python train.py --n_experts=16 --experts_per_token=1 --activation="tanh_gelu" --init_std_router=0.0225 --lr_router=0.00216 --vocab_size=8192 --qk_norm=false --init_std_qkv=0.0504 --init_std_o=0.0471 --optimizer="soap_variant" --beta2=0.95 --lr_head=0.00901 --grad_clip=0.5 --warmup_steps=200 --steps=5603
Below are experts of layer 2 (counted from 0) of a mixture-of-experts language model. Rows are named router (the router's row for the expert), up (a neuron's input weights, with its number) and show model dimensions 112-223. Each number is 128 + 32 x the weight over its row's rms, rounded and kept within 0 to 255. Numbers have three digits each.
After each expert's rows: a language model's description of what the expert responds to. This comes from a sample of Wikipedia text that the model never trained on.

# expert 12
router:091144089106222138132113163106124128142081140155169160147148111151155156143103071085155066139092180122125112094121152088124131144085161131094154164159141088071091103191168151142068130228119170101120142110116109104173136104121104149134155048123094112140101162132119171113135122157112109124159130158078129150122149045148105137107118133093
up39:190073131168117153145159107099191121087160140107121096178180103135112157128159141106161133180155102164129101151171053096176190121126144161126076161114145101122150138118145138103114113169127135150097125159143144136130132117119101153046106094126165109150164104100148188117168169120158157189088160156094097129078099112161120078117072148192
up40:023166174065164098167122136190149130130171138142119140093143096154150155150188106135173103123079156184127110140127164122094143100084141101074107140125143096143168165153120157094141075149143146196146149158164204103142157136158085142109164118167140140172070175185156143083097140076106067112127120128088164125060117111112088119165090187117
up41:055100131083110187197076113141204114095090102165142154157150166157119135167131130058152156154172109120049086132178103109132121104077124127128146146114115154092127137135119076112127170125172144100114121195150120129155066129159132104129142082124151122087142166189087112188160117097162102080071123163137201087178107169046114135109109131091
up42:110109157170123141115108120053144106111158111144162170143160168184112182113107110155131100110100128143143181177126118131177126120069178140190062109177107109098148097168165113070121161186132156103106069148232148135192141116095128115099122101142134097164125113098108156124163109091155189130128083096102121085123136101106128177163155127173
up43:183155095125134090130114128110089117115128180146149146153134114118082131141076121125142093056058169151157158136138159098108113118074159126111117126095097083100114145085126196139104127136139122083138144101116133127170110087137103143132179157132122155134208139136187072197129125193098152108111061094144140138137118134140099089088165148122
up44:125155091138125113094080143099163117111113067148107141140161159207147129092161144171107106109130125118101117115079074120171111122160177113186097091113121125116097122098198108102122207113116177139124139108085098108133120119122137180149057156121105165090103160155126113115131102146130117124086159102161109110171183137137085117157113148128
up45:161129158071113134088151162114154102146147165121148119138060153131125128141078063145140186157109184178159152108147127090116123145168140145123147139091112117070130143106119122093137157126073139140099120128103133084070090100143136168155152083116106100162153161116120107123097106108109128136089142148116164131110056110138108106135173167091
up46:094100127205235131105135217100172107103101154140114117194105108173135099144124115114137113096137105137136105145167157145094165151110089126167147153127124127140113141149158166117117105099161120096145126193121134039179153104081121132138195137103128109145143051144163127113166120156114156162132079147095216097161110107192135152164129149163
What it handles: Coordinates, colons, dates. Colons after infobox labels (Coordinates:, Born:) and digits, degree and minute signs inside geographic coordinates, plus month names in birth dates.

# expert 0
router:178161111076120146098144132101093103192104141156138169087151083129152128081133103120115148169099056096155136151129088085132146118155093116108070154102101154084174116151089153127119152160159087073101156124141209140141172152107141118123143101080095129118157102086147130104113151156158098120155073076077108130133146145117133098098093171151
up39:182109171156145134160113132125170116125153132116123084059129141188126145165104163164098128097071154200174101147111068131076151139093100098128138188117127089135147153129115086176127186115129145141107150185154110104146102101118103119148158098170086125139106098174111133126183169158144153171105159139097144141133151144139133137176100216117
up40:135071094183137061152110109122118136171082109157143152079180085176162077131119135169146135173095169174135166105161128088171128123155174080084109120105167127162109100162135074118153112156088160163172119153179139087090086082162096089132159118139125119156123101124156118124143160105122091089094098126147086153104154089109161116119122093137
up41:181132109167113160106146087106096154093098108158096136131082146129130080113133112093104106171133109042141163113171147113206090175152107111137157111122146127069073098149128051119123107119116139101179123168187157108097097164150089171170157129124109124151139097150153104131127148166097148132119141127120117136138104136179099104135145122124
up42:110082086212144101127146124154140165165099165054147113112171175136171110158061148146061106092148087168104144085122163105048114141114111189090097127133151094184142109150117106094109176130115116118118139089138105085055070086114087098126101095095136147153141104176150099094081089128145099170089107069128116124121144108145176165156153097143
up43:117103144146113118117086080141128137135186082061105096122100174169130102195100091129120046179079168123155101093095134153159061099101152159189097123137172116163130088156108156119144109090103158162168170166102169092133110054094110129140186127135146105092085149136096124112102165179160160116154119100187074128109156138127111097129120114135
up44:102072157132092118137155090050110117135142097107141123162065173158123122084106118152120101148116091193087106157168133162094177125174145121079056131108096084123121129134127115140096148129157115123062118128050146094092110109163125110111127129141148116131097209102140097124157113134113134180148120112136088136090121084147099084174165118116
up45:114093113151113093166115175152131109113193076145110104121135136120140143128131203153113121105077169174126147118171132155132099135163127072146163120130132092120088088118116082104127146134110096046174141154180075123179114097161121096100081110139107099173155088085112056175101068134103127109166139102105087155122131099155136099059116162145
up46:113129193129110144084089105103078121122142136125109137162161128155140142149113145146117099133124172158076084134077158126136119135076151094165094160109165141076140149144057125170118138185185143047105115144122138114048202151181116137123174103148145108120145110064119172145096131182121144101131134123097151164155164144125136076163150138139
What it handles: Digits and mid-word pieces. Single digits in years and table cells (19'5'2, '2'0), line breaks ending list items, and Latinate middle pieces like contempo-ra-ry, post-hum-ous.

# expert 3
router:148097151109044159109138189146121073153106139114091146108127110145115157105114136168063115141137143115122125197146126131133108162109168129112060082175075138131148089124119161087169156114126089065143078123117151159109138115106148076156146084082161105111188130137131166155096193126084110126105122076110171145168134160123095106130141182119
up0:167120093138089138120125131144111129156107149090150106121188127073124160074152140136060182098100143191124114106101127165151118154134152154109135107147093153085171122139109057144095089139127184184093146082136070178137138123081104090103171154119104175153158115182172132090098106132128141153146064113142096142048143126123172133129108127163
up1:148100146144157149142113139150145076095115196171101128217148170113136117155105162156089143134119120103151085111114121160145134123155129123128178135112155139119101070102170144135080180105103131134087095158206131129115135145104129150109186143096144120134124182137120112166125183129100176111118104155159114083111104105104064084134122115132
up2:077105107142062152138133099167204102110220092088115132161090127095148089112183082161152207127164130142114087143160124141101078143204099160129113072142132100123163170215117118121157130056151129154140091114118085089151071106118136150154164119139072187124149158130156093105147118158140080135111122145134173165142142126179170127067097092081
up3:134156204109120136111150163126103113150080121089165164048088110135143107090116091161117117141092087138097123149121105110197129165074121147125158163063111095144156079161115138151080125102148143122112099122131135126127091182171174131134131121156154079125119133088105106130151144109116108130142115072131128157121088140152169065086143137096
up4:131083125105110077117154181142136093066141138132107133118138087090179118135119159137186104136139075116120108152087127164160146056169080132143124144148115082122102128148136163153134184102120138136156101136159140104145083152107143136113110156091127108054107138151097096114126128146142086126099205069156157127138163175095096113117155109109
up5:112112135124129098103124124152099157077124169153127140107049168087157085117155119154168146105138119098133210110096097149183106047144111165137170146116102098028116106166116120078081154083138068089131129089167203092117123178133142147101148159075150153102143189142133103155140108114124179149162147107092159150136126120136112151115122176205
up6:137107116151115151175050202131139151128129099086077150114153084099129134169054178105167110120059114078173143143137115118061153114132108104146132119136163159157078133119167196117151166123150121133169129117144097137106154132103124070103147094185128081114134126103180092158140126103112170134098161107144064100156129119105062117173122134122
up7:227119143113169143138078129130142121104119123108103091161134108048178108149139107104071075112134048176136111117078206167129113110126101140154089121164148147125131119104209166189136196071127170141112106180107177157151099128142098111105162140114175112127112108131127171123182167108152137137136192146098068092126109170071143123198081115102
What it handles: Bare space tokens. Standalone space tokens, mostly before numbers or after commas and pipes in tables and citations, as in "No. 33" and "NGC 7027".

# expert 9
router:091113128120106073129125122100128120123122151141151113111104095025138087129141119137143106147141076139126134167160108137165116106122122097122152094106065136185152120121131129156157122065115101148093110145115100073104083199148135106091109128154122105153164057088132158118204125104135185110075126156119098117115122076114123157175176111093
up0:107179093118141143112109132170174155147143136097135112132154136115107108131148136210102084118095143116145130119110181120152191160065072156169072118147185117154161139179091126204119117122160087108111063130136161093156121118129134113167129156118111068168186159143218103159079123117112112080060133123110123120167154095136131083114172173174
up1:107041121108119109182118161177116127111108146112176122134098145112107159140164122137137117088133172178077162138097130121148058028131110155176143079093057190069110130099140133178146100169072108128114119150150109135171134154161106118078126092143131080137065144063100173128091138132112129103112033136074088157126133165161143114157170095126
up2:106131117115140167069097144127111152122163145060197131132088129144106110136101137107149122143062162168134108141138106141145191150094111129171133089121094090161075175093069130131078128107140155112116172097133115100119157154099082165136073142066117112068111124142160169119118131121143135195167127180182126093102145135150111131151149133083
up3:139201173177155172111150119122171094127155117175063092136120112155109067118132082140086164073146110111146095154159162109099206113150102097160056114149116102130133119168143110193116105094119117134152126174158126130116186161211141152142131137087163154094146088179083105121111112139131109110134088183133064162141114149159158141122181102118
up4:127162126153092158159072137150148091084174148095110103061099149136126144079143116167070151112109163094129120140223126094124133172105167156088107131127098134158126073163148115115120099102109190118075141114188148155085118131108150129063153158137138109160184129100147150137073106119140119164180182094108161174154125138142121141189164068150
up5:143152100162105132093185151137095053119166116090189118161131108093106099110128187137160130165110148098142131119158125152167082168048074109188162122183122102174167109142112190158144138182141109064123141111157114150079137162121114152159086112152190149134143102083109112183096181125152140134152130146151173084171105128111137168170175110162
up6:105105120162118148085108212162084111143067131102173061161174122081142158143093145154124115117117090131120078176149144084116090121087115097078177168073164130155075134128129110174235196103128151147113134105154062087119163153108137168126136104175115132100139133094129139179116134146089106074152131122180079136078132108129141122118173098096
up7:091110201129109101084181123095118110122161109107153173163085161107152187117152199124133105134134151125106156152189093093089121108081096142079144167136150094143123095059134142132117100127145178073108196135140104052093144159063142107138152106137111099121119139152139150194127129173070154131132117140109127132129124158127080158114173143128
What it handles: Mid-word noun pieces. Word continuations and nouns following a partial word or article, as in Ro-land, Ro-man-ian, Sever-al, rest, end and dispute, often in sports biographies.

# expert 4
router:169167159198059191121110072146095155099130150065119148137132135146101140102095138183084198096165124142159162198126108133127106100212069108068039157128114147132133160081098086140172076104072140141174114143102165175109128152146154188102116181168145088192121177138065093136194131123143124125160166082140124143148142105140129093182135121144
up0:101115107108085122139104176125137136146097106148113156110141081129124138155157070082144114101132100159105106175118149123166069106142084111156147125149121121075125181169134158131092139164064134135159097122138161098170080110127083095147179180137114105168138132191156091101174090126132138090157173134117118098177061120068115163127109110123
up1:112127181148136103119077170204147157100155154156090083170153151085126124161095100175136176110158170154125125131176101116093139136060130113135136075080093141131126123082189150142139190081091154099127128136099110164104155203168138111139056151154146111137072175111121124147106154204100187129139050123125123164091179167136136134125107143137
up2:103150093137194116152131158132149148131121149096179134132131138104137071135162152125113142146077144145136089170095096138121104146129096146108176166188083115128115120109148109130136133121087178079119091158108120096107108130145112153098116159140132135119152140067124144134180109148124092138190055076099076167173124145142151147113088113098
up3:129118144160114116173156089162150153102146165095115139172067168176164180133170190166111199058155156183123167125147135121108079153103051147028155134122139137137117112147136062153113194124104085080173175090128131158157094161109079125078158133084114109114130141128115149137162129130137095168096139158136139205165181176111102139123176129159
up4:110092079148147144150132108151124070072149142104155102068114111107102153143163104093122179080169122083145178120141096116081109147142119183135115162156115109090149092121074154112120137135110112132176115120194133118163099174128089042127193107109167125140128173098108187082159202115130178122109146131148129130198156089197170130138077127145
up5:140139177154216121103109118118089119126151126145121141173055116131198087113126098110120117159100165101210096125133157152127172159026097102205123116081116082145160130135084078094150165089188138168129197121183114129123153127087110140114104119138174114136150122135153125110137102134144158120107166124106112123145090151099143149078073176170
up6:107113131139095136141145161062132069175091128152135104119103104164061141138139136174135130116153088047138100098148111101130078147119138124118089127178097134113159131125110116131057159091082121098158120096120217116100150157151102162152179120116105090186127054207094126099077091109149152124140151102129152156115110119120122124158150101094
up7:124108164096158105116154082159108134094142117130172118080157128122181140079146133138139164131087139106148091169162147077125139145156131129141108137068128124132134130127105143189100165110144074133110154156171131105153128125171167115136145108061109045168129084175140162132173122131116176148030155121107105126131113080149154141125126202070
What it handles: Word-initial fragments. First piece of a word split into parts, often a capital or short prefix after a space or bracket, such as ed-ucators, amp-hisbaenian, Gla-cier, IR-MA.

# expert 11
router:121178127148147105118120138130109101162083131195120160159167148139094102084174123091114163152165140105143144195144109110166085142116098154065094141094130105095140106073137107096101120073144107093125128104062155132109109151180168164188141122134117195111122092078176066124122174133168118135119116208156149148087140114127088085123119145165
up0:007137065094169113105116117134123120135156063149088130047162106130143074147166105090121116102157110090102114113182172134169099048142120159127172108109173147080112130085166129088092134136087128162079115134125121093139173105098115142129132088201091140147117137118117142061077130204134070107115142126090098128095113151102089090124130146195
up1:166172147129123134169142119189169159154138114139094120133187149112132163046169189169122140111122145140117191190062196137125122128149118079112111124159194115131078182097060095149118126162101139137138129166094190152047111071146143095198111074121137125182116207121099109167118159153140100139168150139112112161090195151131098146104089158154
up2:129093142120137163188093089069148107120148154184184106078135104053118142141163127143097124164129124084061180050130102103149093088058124141110149105122087130104117168094080172136160163057066163187093102173071165114119154154165114123129161107105139126127146067107210121162101128088123145117105129124102096087142116113122078098166146137117
up3:105172063117135109136179149128138158119075107107136111145132143157127122122103134161149137063128141150131084059166112173117175093119152170078119172145052160104168130099097108134135096058098139085164154088168094050137185153162155148090162138152116080139129147125126130126117190178140118110143173138118111141120103086144122141163189152133
up4:083089136090142127130160128096146159164094089170083161161155162192100151148117116149152080107143149181102137134127113181163154133152128127133086148125121100145142129111136076081164149126163113131157114145109134090075112191207129117124091135138107089111119147139163124086080153163133122179120163153127113090072070141142125151104142171157
up5:093122130103114119147165113098135150148143136160120099164104117107137091145104134088157159107152126161115056126189117129175136068095166159078101062115099107088116103093140098142165073087124125143172084158167152163116183168118135180121084179115111186124121057067117132140155122112080156153114108100156129113141148140123094140107071112152
up6:130043080088158125115127132160108145165059139134132118083131102126167163132111120133157152121164113133155131170140120176155150131108163110113123109052107091104150106125149106140136081159180132094178126163095140129135141152137109146178058104126156168082097102133095156149129138157111115148178063155176128141093149104130118114122166104149
up7:141211140168148126160120125163161159108165144075101159163094150138073141114131137202111090121175150131124086093123150131086118104114109128096127139096153170137071171147177066120079073116103138107095097163157116154139147143107131112145098131123099088122154082169088102086168093150146145126072146164128149120072104197142102176142146144077
What it handles: Given names. First names such as John, David, Charles and Louis in name lists, tables of politicians or athletes, and bylines, plus some name fragments.

# expert 15
router:057115133168095124138147123157170094140109140093102150130173172131159121125069117139089183086168136114146155219216042103198098146149109140089125159129124137150164135105102161111152112123156086106118160138138183135170167158147153102131163161158112167097127099064103147154126148183144065163104158141113082118112113135139110096151113124195
up39:165127072100144159142113112135081121154120125120146117064148151137150140153097175111086131153105113126170143109123111072125071187144132131163127129167168148114087171143147067095092174114114174161118089120123123063101114158095082110091137186123134117110149114089110151142120159162139093154126189124067135112197079113142096181124175138104
up40:128073100182127116116110120129096103160134081154130119112087153212153135161090167142114105140149179131188159146110122184099128090089126118149180066199144136159161128097136100135116108192141123090090173069136132162144142106175121121103157138089088158103105074108119176139091120095123156149134177107088134102104101090085171135147137130137
up41:134096156153061115170078098057160115075143168139117149148133127115118135073098127106195153117159142184131107163178110161162110116100098103140177157154165097122101171181104156136167154144230133153151136171123091105117139087089129168149139088085054145125192129080092166137143104138160186172094148121145095145119074110054153097100070126149
up42:073122181128158138164141174122138172106167103151187077124134154128128164119123105139117152088161094148063161177173090135101112130154144155153117172184122124108138115144139148147150103084104108158157075164122075158112134119118122133134123107095108092174079129103101137127154071122095108148148173148107099186110125042149133143124093125134
up43:045103097105177122149152120128150189055068089087131094113159175140162173112134149184058135145152080176152128132146153129166145138125140082159136163178148147122176103167115123090121086126105091176178166114158105142100138166096149154105094129163175115129167150098075183171056172150162072102163146153136058125089133123104075109121143120162
up44:116108112130134127117113174202152126153149145157108130147145175129102135130153162141140084081089165122099109165116080184105171092120095089129119119114081091098089112171159131089072133109147115156154124123074109136142129101165101131141086153251127138129148111156104176132097072164137151148126138145148072165123111095131159124155107162128
up45:113142080135117115121127157120170119084108107128098084057153186114157168173151108116192187121150078140140159177179100121143099106115092195092160166119126149080079142139080133126125174138155123152077110168123103092143116104138126110081171151122162141155132144116164171169133146147146139163091123171159050133179091140112141084120182189188
up46:092083104113163158119105159143119113115132138135148111084084080096080161090106045126153155106163193126132106146107104078125113110147102107152205154099153159075114124080125154096080126088173132132125149165096079111146144154131121099128101181085139185116141110116169163151052125123122147052153123133124098084129168103057088165120158132150
What it handles: Digits and apostrophes. Digits inside numbers and dates, apostrophes in heights like 6'4, and en dashes in scores, mostly within sports and statistics tables.

# expert 5
router:182148111094081117143181137117159086158120154135095210125191149100133116102170099140140146142179132152139079175168096087138136139151154149080097072113100143131141112108128176129135137154135138069112161117108229151146099127119157131170128100065142163100163112094104167154090189163154119123086140125092140132157132174123121106071143153142
up9:103149092139162131164115163130097153091161045160086094127097079112094120129151141153111124072116106146058189156145072114122106120102130125190149127080102091184091129057166129137195143074119152049168134177087144105100158129135139119093124154148117173188110138107091147125143152096103100109152123127110152122104213087133141167148118138152
up10:084071146085081166149153098091122118050157162128107107095085171096134115158144096084166144150122094216146112146168141094183116075131120096096153142175144122094123108125126085082141166162096110140124136137152131135119115165135114071110166110123183075096139128107097114126077101100084078119151115159201086128164183143184148106111096173109
up11:125106172033117121179164132137079110110166201139086138107199219117134120149175151107092220134144166157093092129159120101135113086099127131102113120121093128088108074095180142086153143158112071121184144146124136077119131127189116068104151120117067130141140105149152079105113111087150097127142122141138175147136146196199112123144140162142
up12:149133142041096132136112149138124133150201113116121114152077115139137104182103104149119151112119069195105093139126096140173124065083112124117143134106091136135168126118159095159073162109207122129161175201196139105179148165153108175165153160097063091132146160117110139153069146105087173187088144112128037098093109120145160130105136161089
up13:148150149188088159096092134109135124180085028112142160095167143108150127162112136076181143168074088119116122138096098133121083101095151161124128173129157162127065138140082097095114155139103142145155186153142089076142121126098124133087162060106192142146132055106119120049119093131171126103133148093062138136103149143158135047178120090126
up14:086174152120124139140140131158127128055102100150122082146103062117114107141144115144133081160099098145082126154143105105149141093170139062156131135111115140122100113160059119139178117126166158114118122190174181087113121135145106164120157132155071097097175130131112074155045106167146199109118114060182135116112152127128091137118181165147
up15:219130091166112100131116160125121159169155104142179165106145180141066132119154085162115145120123138154168133099127099131104118128122103137091061162180157126141139101132104128156077108159170143117165131159166147098148121123137233161086146159130098113146183091202171113127131072135097109094126163119118169136073175113129152147116180177108
up16:145098131148159146132164179095121182122169184161149143149150121145170092111148134118146126096100160116111167143147103123116102126134127100152141129152086102202147112128099100106139105137112158064255102077183070144091102090155152154151147073147147035187150142151083133131125145119138155100121124063145155164120108161120170154151094142132
What it handles: Sentence-ending punctuation. Periods, commas, and, dashes and quotes that close a clause or list item in prose, as in "...in the country." and "...Western and Kim".

# expert 2
router:117144134126156079113067133095077141073195125085108075137117130074100093192103152118142078143074161143150112093106191121075117089088171159182127136092221125172101125137146122153133121081155124144143157144107154173116147068088135078139113146193094174114180084126150113121089127090125139100174130133158124116107167201097111146121108080166
up0:150104152168089119156192121058133066173167201104134108097161150151159101099100110143138142117134131109122149132130112167121101093141141102169192149114100107089161129098156091145094140173118100139153140101118103128162092090105072194079167149102180153070089109099125148078075125110091130087115168125116113088050155101114127140062152104082
up1:081164097090202098130140179078144055122187135154139094104132151078174099125103084138159119045089114134079166139138142156174176117144117167087069146156125119132116117168077080160169110149139083150053132126085120123139097096176125140124168136146111123189070149128112157154093150189185127152202095096151141119102127108106135110166118150126
up2:127135167149092140166100128121123165105099151141157140116160091136146100158091175126148064166142104201118137136110110164015102101163079094070142123158093037111139100119152141109101112187142082125126116113108125150090131161128083161155165120109160103142117138134157132155101106081070167143217049106081050124166154111121090128075091137150
up3:099204121219173108117129127118182160161106120145112132102104101162120183107099184075143119139108154114092179138151151160130163106166104102129146125189169084085127128120100137167118105181139182146116173174103152119098108126098122174135147171126152137161136172128145126107143101106074091066128070147101085168112156046127085126163117178159
up4:116167176168172136084105091107148120210113110141113151121154115150098116149124105109148079169093107115140109111183105103095137155199119138110167120159142162123104193055168148171158097163133129117138137125079127136137148093166126154098142143144067158119099180150167099168122136141124096155121109104165153054126150061137135045175124159113
up5:044158146136179215128133150154109151067069111114151113109130145174121148107099138086129191156132154116112112168167107102124133109139081179101184118124110171130149103151160081128114080159126147107213085111105132190102114117128083106112094117142130139156176120153179132134148134143149128139192089175072113105201097149091169125101095106162
up6:158127143165085133120153111162175151170161034168136151149147074085084104139110143108173107109130122114140151149201085135098144106118078125145117143151163097141152121119102136167085151127120145118103135171099195103050150143187129124116101102131108137167112125157119110142122220152163199110125074178144118134102142088039064092085177138140
up7:191131162102109094026108164147129156095152145180107191107131092133129088150103122150103102110162133111141099146162138138067126094106121131130080091153099125159116069148150147168124097138088160106117123221154125089130140109122132059189133085184138098149101156078138082079129094100072166144055102079164071095113123159107102134149107150067
What it handles: Taxonomic name pieces. Inner pieces of Latin genus and species names in biology lists and taxoboxes (Coniopha-nes, Lobophor-od-es), plus word-internal pieces of technical words (inhi-bi-tors).

# expert 8
router:074061082098168053123181161093166125119120058154093130132117084120133132179136090127172138120125122130100116052163114144208128148107173132156173100146066106131121147116139153136117166113133175173098149144149060112113116133144122162140075104114185131104072122161100126107106149096117150145124146172122169114125140175121112159097179137125
up0:086150193155084154107184131118084126085144133166179117151089141133156128129123144110158140155150102203104107076149059100115110157176106179119127169081138117149119161041148117064085149140098145105152120161103168155124137131157173106171132156163080168130148124096182131095141088132121076131107102152185121114090196166166159182134156107158
up1:154170173167185040164148140086117168075142159129113086143155095109110099115131091111078071075203154165102140084122161116114154113084153112157151145142108124131147125086102114117145150094139156153140159163154136129076093122140083127153154108122180094112127135136139151133114134077145122102098116238146167074111128181150119105114126118107
up2:075132141128169156156115117115088126134113148135134096169087078163062101113106130134162179082137163147144157093127118156157135100080152092072075132172077086165127135089086119127122074060161127108134117153145125081112182119130143166185163145188096082130110165137117122128155176096136123202140163192158173129162104096063120079105152136052
up3:148127088097117091131096125165066159155081117150132118113126100140143146159122137172108070143109165133173072074126119130112090104150143119177137084108099093026120114159079144182095111146098155177105182139171140100066163092132144174081122126100146187181122128134087116167099082128102138101157106122130115104127181108085128089094066097125
up4:184152133079089060146133068085197139142158145127185116126098151138140140099144140165143130151109071123151087152173124097168074108115154064100136138155101113098149123092137098079144166120133130084094137107091146094109142153090097128088147147111095078086133108135149096117135119174130129146181125079089121165176171094147123138152162169161
up5:125083114128138067116176149155124124109180083145120141143117089164106104183143140141146134067058092100140133168119165135143101116112145154165141153122182104129179145140146151133068149163148158175128140078134184137114152096085176108052200122159148121173144149195132153132132166147128074133135128081126146165152198089117162154172168167110
up6:108084098135134081108086106136111062103140172091167187157143147130108152182090143141138101089130124119117132124141144135088090148139149137154154074118110125094160166089189136118106181126129123124132076102142147082126146163136163130154155136080173169149148079125135148158153098103108087098178103097148139161091147141136178140144155147185
up7:135169112120138099087143150087133178180168143131128152148134132146070130143114141116113185186114154143099128116158116148113160151156183142162147112127141136121089156119089075075145129102138142120190123180154102079143185109153160154123058099163081111157144136093041141059188088141106170134119092151098111088111171177106166098125167119126
What it handles: Foreign name endings. Final pieces of non-English proper names, especially Asian and Arabic ones, such as Baghaj-ati, Hi-mal-ayas, Sos-han-guve, and place endings like shire, Kong.

# expert 10
router:187130164115125154138133140174170147098190137173177076155075146155102107113178148094136120159134141111096104078091152136066131140154097178215128164160153131134149170142143123105158163165126133155161104105173155126105201139115156134122136124079161109161123140163193139146090079149098126108156130137124113081118125128177123127044093157130
up0:052139138120097123143098113190109164127092080109138163150155185188124159117091115153149079123122124142152106092109148092140158124081172118132094212172132149093096117085138138139085115169143154166124123140122096090131137123036117156101173122183118083137104203154142115134136100115144082160154156121095081186180165121154142170149154150154
up1:087118143136148171174189102147182142156175087084109103121106074153111135165126110185190096175097130038087120142109127147104075159086116154136103164203115146186141132119129078183098142166120124094087141138131126139174188127139121134168184131078114086107094097102073159126086116118148161108163121054159153047153145116146148140131118103118
up2:140141149066139088081149135087109128114161115109111141153130153158147121145134107135138128131050149099155121097071115092147114172102150128164052148174165079129141161116101055153135152165131145142152133151147096147131137119107086095124175100161144163104153166102096105139091031196114073131157127023080091127090138142072082103138087133132
up3:106107136083146125113145163040141077120133135180120095093178110076121157108181167136125105127092107141128109149145162129165150124128094077082100095066155192117098131100089129170131165096125120061122088124082167178137135139138099119148125120099117153145122092113121113144093094066095137179137098149164138165128086127145200140185196137181
up4:017096150100095098117150067127109115107119154107202098171166209064117184156117190157145118148148114168072118164146140153108130149129164108091136129115141113063111145117143145126175108124164121112113130143050189089165133106092091099142108141167121187148091100153119156072161095141129130154196090122135145132060115136133118132082138055150
up5:163184151139144121168079149170105132111076082090164060102141189131166106120171077127125140118109106096133119117177172100126079142047150142123128118165151092130125176125127106133153085093136127166148128123110173192106117157158092173143110115127136134160149197123143074150118138138122077102160104103158184124116173064134074127179114092108
up6:156114051160128127133180159090088134084042088091123119116109135124101170185074142153073084108094116110146094139138132108128182086141098044137154133119115137137173095139121112137142111115131094105140166084115129095093108139089066097125110164150173140177095134119095056118111122105088121112106174129164097198136113156146143055110158097133
up7:125105117102165166151046069165171144162126011179133092174142139148068164118154100127117114143053121126091114114137145159102118127058137070159107121133136109177141158118111154084108149153089139151166107128107170125158201158062133081101091133089128122162153163058135152108089131148117124108149139143142124161162110117144103106090091197180
What it handles: Noun heads and plurals. Plural -s endings and common abstract nouns that close a noun phrase, such as conclusion-s, aspect-s, levels, idea, studies, University.

# expert 13
router:138139151101141121118101080127133189113140082128163122135135160137126161127144161124128102137120141147082134084068201114101144127149110128204112171136234166130126130143112050093117160170155114133178151103120122138093142103098054118117164138106134110122152184136116093152089088125132095120141146068171135157119088179141166150088096124127
up0:107182142143110164207076131056156107107193107113149068138168083128150154102112132202135096075178145163103160134139084079147097109162077134159124085134155155180119160131037161124146072099144123130155095134118118163119147182126114097076163118056102105155182171143112119113124144150137119100132163139100137118099109143130143086157127161135
up1:106143142169075150077113111108158142111154163147098140099130188118206140147051143140148152150150181078073167102133041151132175083104167111106087148203158086108181161079128121067159169100151105155103081124167131147052107136131076114186123114148087147133119115090183158085133178128114178102142075157119104092146102138052149151158119155178
up2:255102166150166189138162165068077153207174114200140175136093156115100145176090138132135087118091177138123120086131118150197131118122114131122148074140139102128166121105145179097158130075122098161098116170109080103129104139148095113067136153146108143128164096167168164182095184125178110070124125112114171123109164108146086107130158140100
up3:127157175117132097193151158140154138102155061136126100106123126156104115112154144103134098115131163173084131173141102136102126132167086150095165184116084152164142181157066149178111111149070144086188016093058159201081133175173129136117147117147161155162173153135092144190156184164174164136149096144132082189139137118142109089188114129135
up4:164103151114113057066039119154043146168186097143164140094144128145150158207094136165090122132187131165097121135035107204114157173069130085118128121156104112087096118195171129111117130133148142129106118130097146151131113133173153133122152131109077117129123109116153194097079114137139096129125132120106155122172102153133120182085129144080
up5:128121146127078112199127115119034073132119077100104144122082143094113157159127119060094203117161130120113150148131181150105046096198126070149130111085111104167110140147119199185179134119087071140089104154225148156152134095138132137108109161197120142029141121116109130155138141100132069073156136154116127118108172163113160123154098114097
up6:151128156123151129139129145143176128173136104166075164156229144134136101127101172133135172131093156117119144159128138170120127124188128167128089130083162157138118172145136143148104158134045075163104062160121154183134160134153113128103131094111114180177139171097117126222155102085187134120062136106171129150153149112141127181143141147124
up7:161144140163133119108106124141079109129092105143123114079117136138148102116106091141078160104143179163102146131161149136113158168126181158151095093131099114171142128130070147128144126165114181134132132102107114115126183115161179115081137137102098150132097116132044105112146183134103145139136150141130121108152098172095136077078146146067
What it handles: Modifiers before nouns. Adjectives, quantifiers and participles after the, a or a comma, modifying a following noun, such as other, local, political, recorded and residential.

# expert 6
router:185157112146083146103147138078112102142111151173115195154159112138143091100173128066119130146125037134132090199126075095101131111125121127124117111075092158112161118135116161114142155120152137099138186142133239151144100112120193136149146156063115117105115106175142128118113180127146121140130128089132169125170122132109122186102129147137
up0:133087121101127148087167124094076116068144139128108083156120105109080098135141181143100112156167166084046123165149135163156160148075151144094085091087164081096116131153128134072105122046156111162120087187113109115154121126105111113116110123164153127118128096073129132154137073139086156106069124157097124152136108179180138109098144074130
up1:154030122135058117179079148124119149116107140117156146129086113120201135124089138140108145096086109163103096174131096163107114115149142160140116131116106100147132127096134109130118168141130132121146160128110180090121074188147093156143107156123136078140127134125129191146180172163099129171092138120139083125134140101122146106180138160136
up2:113123130186107099098126083150107137118103073134125146139101168099158094132095093115099126130088189155109113141122193110124142145183142146158049173109141132103104137118127155120169098108163115174142183185115103104127165113084172154182170116123137136142083098167076115184172105067085112097108134157163094074128063101126146127114127167060
up3:103116065099099113134125112171115114156071075131138163066154157134225096124096102132117076104103134115185108142180102120130179119133126111091135149148080086127100148112148135133126143186139125096161119147160114120143204145155114154165093126138155143119100135133133133139173236126131096169194143121115144089106101096197105144130156150131
up4:106142124040110162107159053208150130057085116146161141092113152098129215180133150166138165067069137108160165107162117171155105173122118111112147115129070128085109114096096128173106106125100162137130126130154165076125161104108159139129106199139097102165111126107140109151172170138089181109158118120139126137166126110116147130131117156140
up5:148152109153113148133159129113124056127167065124172169092104160143153057114101119094087153088133128114129169135123116124175092146096121104164081046090163166173145135107105103146078136101177064139129149089180121051098104174178126127149114176166134075136134162121089148089114113125098139161154148158146082196143109089117153135144117149118
up6:122163098134099121132104138159160185126100075141122177117102130190174130062133223162103095079084074160111127141130149184139161165122136118063154087137111161142048117124137142109138076064159112146101172143154115073154150129058144149112067114174128120132065140156115179163173146084112119098124148142137137125141112099138126118113097111142
up7:160145129156103184099091102111105192125067114121135162155160149173165103122176128127106109150137068112123096149170146131106097138134116155092123124148113146133110086140137126147157137156104075141185059127160141169090134062056203139109094112084144087118083051163129161147192150101085117136165139071149160116122083080163147190106124132100
What it handles: Mid-word syllables, table tokens. Middle syllables like tain in de-tain-ed and at-tain-ing, plus line breaks, pipes, digits and CJK byte pieces in tables and lists.